Experts of a small language model.
Training: a variant of SOAP for the experts, 293M tokens.
Below are experts of layer 10 (counted from 0) of a mixture-of-experts language model. Rows are named router (the router's row for the expert), gate (a neuron's input weights, with its number), up (a neuron's input weights, with its number) and show model dimensions 160-319. Each number is 200 + 20 x the weight over its row's rms, rounded and kept within 0 to 999.
Before each expert's rows: "comes after" lists some tokens at least twice as common just before its tokens as in all text. This comes from a sample of Wikipedia text that the model never trained on. Tokens count by the router's weight.

# expert 8
comes after: " ", "19", "20", " (", ".", "18"
router,189,189,166,219,216,220,224,206,180,225,235,210,216,200,197,183,205,181,181,197,195,181,216,173,220,205,182,180,210,170,197,223,209,220,215,198,195,214,212,193,193,191,195,171,182,181,209,200,251,205,203,199,181,223,179,200,206,202,187,189,189,161,188,157,200,211,191,189,209,179,172,235,188,197,181,172,168,205,239,187,200,231,221,196,233,233,215,173,202,182,209,173,210,234,195,198,186,187,206,199,217,222,258,198,203,241,196,168,215,218,195,196,167,199,187,233,177,180,184,206,191,186,220,202,212,210,183,176,239,216,211,223,194,236,201,205,208,183,190,201,221,222,237,150,212,235,207,181,197,228,195,155,185,207,204,222,220,216,194,200
gate0,182,197,224,203,246,190,237,218,180,205,200,217,202,194,190,223,238,204,248,258,208,167,191,196,209,203,194,206,172,217,190,168,207,186,197,209,209,205,176,230,197,192,189,216,211,195,192,210,236,225,221,195,190,222,163,198,178,223,209,194,217,182,224,185,174,235,224,178,222,180,201,197,196,217,224,191,223,193,234,176,244,228,182,191,193,205,216,187,212,175,193,173,207,210,173,209,221,175,182,199,203,197,222,207,190,214,188,193,192,193,188,214,192,195,211,210,192,179,158,237,209,183,217,231,165,225,174,207,182,226,190,198,194,198,184,220,198,193,198,167,235,209,191,197,213,183,194,202,222,190,177,198,186,246,217,213,194,183,203,185
up0,220,224,185,170,195,164,208,200,186,173,193,189,207,210,203,190,211,221,192,194,167,186,209,222,215,204,198,191,195,204,190,195,201,210,163,214,198,208,208,168,206,169,206,235,210,193,205,192,235,207,206,214,216,193,231,209,169,200,178,181,215,215,228,205,197,151,195,178,200,215,242,190,223,211,193,181,186,247,193,238,207,162,223,193,207,189,233,173,199,193,250,182,181,182,173,189,178,201,198,180,187,203,126,216,176,208,217,205,221,186,140,204,207,192,221,190,209,187,200,205,191,217,221,177,216,189,227,181,191,191,186,206,174,209,207,184,219,187,186,179,221,204,227,207,187,219,168,201,206,188,172,191,198,213,227,196,224,211,192,211

# expert 6
comes after: " |", "|", ":", ";", ".\n\n", " May"
router,241,180,203,183,212,240,215,217,163,202,171,213,246,187,225,168,179,220,203,214,197,179,211,218,218,208,207,181,209,219,191,196,221,187,158,205,211,171,169,228,176,228,178,187,200,198,174,185,196,216,220,209,223,222,195,207,230,192,187,219,215,207,201,246,178,200,195,188,192,201,237,208,230,259,203,206,202,190,186,209,170,217,207,186,197,195,205,221,207,242,207,141,233,245,192,180,220,176,216,184,219,197,217,189,195,190,190,203,190,199,200,191,202,188,216,169,163,217,194,179,221,208,158,166,195,192,214,209,216,187,198,180,209,181,202,182,204,256,228,194,211,194,162,218,171,200,229,229,207,219,175,205,220,195,204,211,183,173,211,209
gate1,200,228,230,172,203,182,189,219,226,206,165,223,216,186,238,196,189,197,179,188,194,144,188,193,244,202,211,199,194,182,209,207,197,180,189,203,157,187,176,186,177,190,185,190,255,167,186,181,190,206,195,197,225,193,206,195,176,228,206,210,183,205,193,194,208,174,191,208,193,165,201,187,179,190,187,173,203,155,201,216,211,210,185,222,199,243,191,239,182,247,182,182,179,199,183,204,176,175,191,204,196,233,236,220,192,231,196,179,216,196,186,189,203,173,197,197,158,191,195,185,213,206,178,178,171,198,196,202,209,207,183,193,216,181,199,187,154,175,214,205,197,177,181,238,183,207,221,230,187,203,192,166,182,172,218,158,179,211,199,181
up1,206,218,226,217,191,189,181,153,209,214,203,169,184,226,194,189,216,232,178,176,208,133,190,226,185,220,181,212,244,224,201,194,211,251,183,176,215,211,203,232,210,190,200,226,204,189,198,188,209,233,152,177,210,149,179,203,181,198,213,153,215,195,196,211,165,197,211,171,183,182,190,233,191,213,216,189,204,208,211,177,171,210,196,199,206,187,173,212,205,201,225,232,208,203,186,213,228,204,239,164,204,200,202,202,187,196,213,187,196,206,190,166,228,204,198,247,170,245,236,180,228,191,205,212,222,184,194,245,187,195,212,243,189,179,189,226,206,159,171,191,178,224,216,188,201,170,187,203,166,190,173,219,143,212,156,208,214,216,207,188

# expert 13
comes after: " of", " in", " with", " for", " to", " a"
router,184,261,219,208,191,176,182,202,181,197,206,174,235,202,210,177,198,195,212,205,184,242,194,162,221,226,219,215,211,181,217,204,178,200,163,165,203,196,208,207,216,199,194,189,205,144,203,224,231,210,224,224,212,163,201,214,206,181,203,203,186,195,218,170,214,169,214,227,201,220,194,219,230,192,222,173,194,189,199,204,195,175,216,216,178,182,175,228,218,176,211,204,174,192,163,181,199,226,197,214,230,189,173,225,182,184,227,187,197,204,165,187,226,199,217,231,209,209,191,207,207,196,207,186,208,195,209,243,198,177,219,201,215,214,193,214,198,194,175,203,209,209,196,207,201,170,195,238,207,205,216,207,226,197,192,205,181,208,191,195
gate1,212,198,215,194,225,202,187,209,188,214,220,181,226,192,246,202,219,196,206,192,163,172,196,251,226,193,193,215,219,169,167,185,181,232,206,207,224,179,209,182,178,192,212,208,192,241,211,216,196,174,194,226,177,211,166,218,193,186,205,192,186,175,193,186,213,197,244,192,191,197,214,198,213,170,203,190,182,196,209,187,181,211,227,173,183,206,227,218,192,183,209,225,206,205,155,210,213,227,181,223,202,204,189,207,207,182,237,206,172,205,202,185,199,217,194,236,203,173,216,196,176,206,195,193,211,230,211,214,198,236,210,206,239,206,186,201,212,194,191,174,212,222,249,177,183,220,197,190,202,222,199,200,188,192,194,196,175,186,218,181
up1,184,163,189,177,232,197,193,212,190,195,206,215,199,213,213,172,223,213,230,233,171,231,188,195,193,187,221,207,198,201,211,234,212,199,223,194,217,188,225,201,194,180,192,204,165,208,186,214,200,203,203,195,199,204,184,177,190,142,226,198,191,217,219,159,201,213,242,177,200,209,202,196,187,163,214,205,200,225,168,197,187,238,196,185,199,193,173,217,169,159,228,210,182,213,225,214,218,184,180,224,206,182,215,201,212,207,185,176,203,201,204,216,199,206,235,229,233,185,210,200,157,204,204,181,185,211,202,248,208,231,259,198,223,196,208,191,220,187,202,226,185,190,235,185,202,206,189,207,187,189,230,193,201,207,203,189,176,197,209,173

# expert 0
comes after: " ", " |\n", "–", "0", "20", "1"
router,195,163,204,212,202,195,208,228,211,189,200,215,187,226,206,219,165,193,219,191,223,191,233,173,203,197,194,188,207,213,197,234,170,191,210,188,177,219,214,205,239,198,192,224,212,242,215,166,181,183,203,181,176,221,195,201,195,209,203,225,206,190,192,186,234,201,230,201,145,216,167,176,225,200,195,223,192,202,195,191,161,213,202,183,171,248,173,218,203,184,192,227,219,169,231,201,220,199,185,199,177,204,214,191,190,202,234,184,195,205,240,229,203,223,187,201,227,186,186,195,181,176,185,190,176,186,193,239,177,169,207,241,188,242,210,209,232,242,159,249,172,172,213,205,197,185,206,208,201,193,188,213,180,193,197,193,186,207,202,179
gate1,202,171,193,189,197,203,183,196,176,183,193,203,187,189,173,218,212,168,246,193,175,175,218,192,183,182,202,189,187,178,210,182,208,203,208,229,218,198,219,193,216,143,191,206,201,226,206,209,219,189,195,213,164,227,228,151,162,177,247,194,201,219,199,192,220,196,235,214,167,208,220,213,145,189,221,196,174,215,194,204,172,196,187,213,152,195,174,184,246,182,212,230,193,210,177,171,218,183,218,201,208,181,197,198,180,208,205,216,198,202,228,215,197,195,175,218,207,237,197,191,180,203,193,214,221,170,201,227,203,195,186,199,176,203,168,186,224,215,219,209,195,178,218,186,204,189,206,194,185,229,201,159,221,189,230,193,171,194,218,158
up1,220,199,222,242,199,161,206,232,214,206,238,212,202,160,227,203,202,203,183,183,192,223,202,222,153,186,203,177,189,150,222,200,224,193,197,224,218,212,217,184,196,189,190,214,186,180,192,207,203,198,226,195,171,215,206,208,205,218,198,176,209,198,181,183,183,208,195,188,201,197,189,187,213,262,222,185,180,184,190,218,214,187,150,214,220,204,215,235,222,187,179,219,211,219,207,216,218,162,195,204,190,178,174,156,169,191,207,202,255,178,164,191,194,212,204,233,220,201,204,189,203,200,215,207,219,168,215,188,215,194,175,207,231,218,231,172,219,192,175,211,211,226,194,221,189,190,208,196,212,195,174,202,197,204,217,202,205,203,196,209

# expert 3
comes after: " |", "|", ";", ":", "0", "1"
router,233,203,184,205,187,190,186,221,173,214,174,180,190,187,196,187,206,201,209,185,209,176,197,193,180,231,165,206,191,194,206,160,217,187,223,194,193,213,210,201,186,200,225,161,236,204,186,181,179,211,194,183,212,223,182,169,208,173,201,210,184,181,202,220,241,177,179,211,200,183,194,217,194,179,186,202,225,182,204,213,191,163,222,204,196,181,188,215,209,200,215,197,220,198,175,200,162,225,236,203,188,185,180,219,223,236,172,190,207,174,207,159,183,181,210,189,241,226,183,204,202,219,193,187,233,223,207,221,185,203,212,197,215,168,232,168,172,203,222,205,208,148,183,214,245,176,189,182,212,183,176,204,222,189,207,176,224,234,202,191
gate1,154,210,187,187,208,183,196,221,185,190,227,217,193,196,217,193,177,217,234,198,211,166,140,191,231,229,199,209,231,172,210,216,213,181,218,191,179,217,167,207,213,210,194,209,218,231,180,220,191,231,213,217,194,199,198,187,175,198,209,214,192,202,197,212,223,185,209,212,189,188,168,191,184,225,208,210,220,210,185,205,191,210,228,219,207,213,208,229,210,212,176,199,220,191,161,239,186,192,204,189,197,180,192,199,196,202,194,220,189,211,171,213,197,174,200,178,174,226,199,195,197,191,194,212,182,230,172,198,186,195,195,187,179,190,200,174,156,233,222,228,202,197,208,182,202,221,200,255,217,166,215,202,214,231,236,189,221,228,215,211
up1,193,195,238,180,206,214,178,201,181,236,169,161,178,167,188,204,144,189,148,236,198,196,202,210,205,181,186,195,188,213,185,222,159,257,203,201,226,213,197,217,209,203,215,158,207,183,213,201,184,215,190,189,183,187,185,195,222,200,163,163,176,185,197,207,213,197,190,193,203,152,188,198,188,251,205,192,204,188,153,217,212,189,191,198,203,209,158,216,203,187,237,196,191,189,206,166,198,180,187,185,199,198,207,201,173,248,206,209,219,198,223,186,205,210,180,223,196,206,211,205,182,181,200,191,204,200,213,219,178,183,170,195,205,207,210,217,185,216,165,167,204,234,184,177,212,211,198,189,227,223,146,245,226,220,187,201,212,207,221,225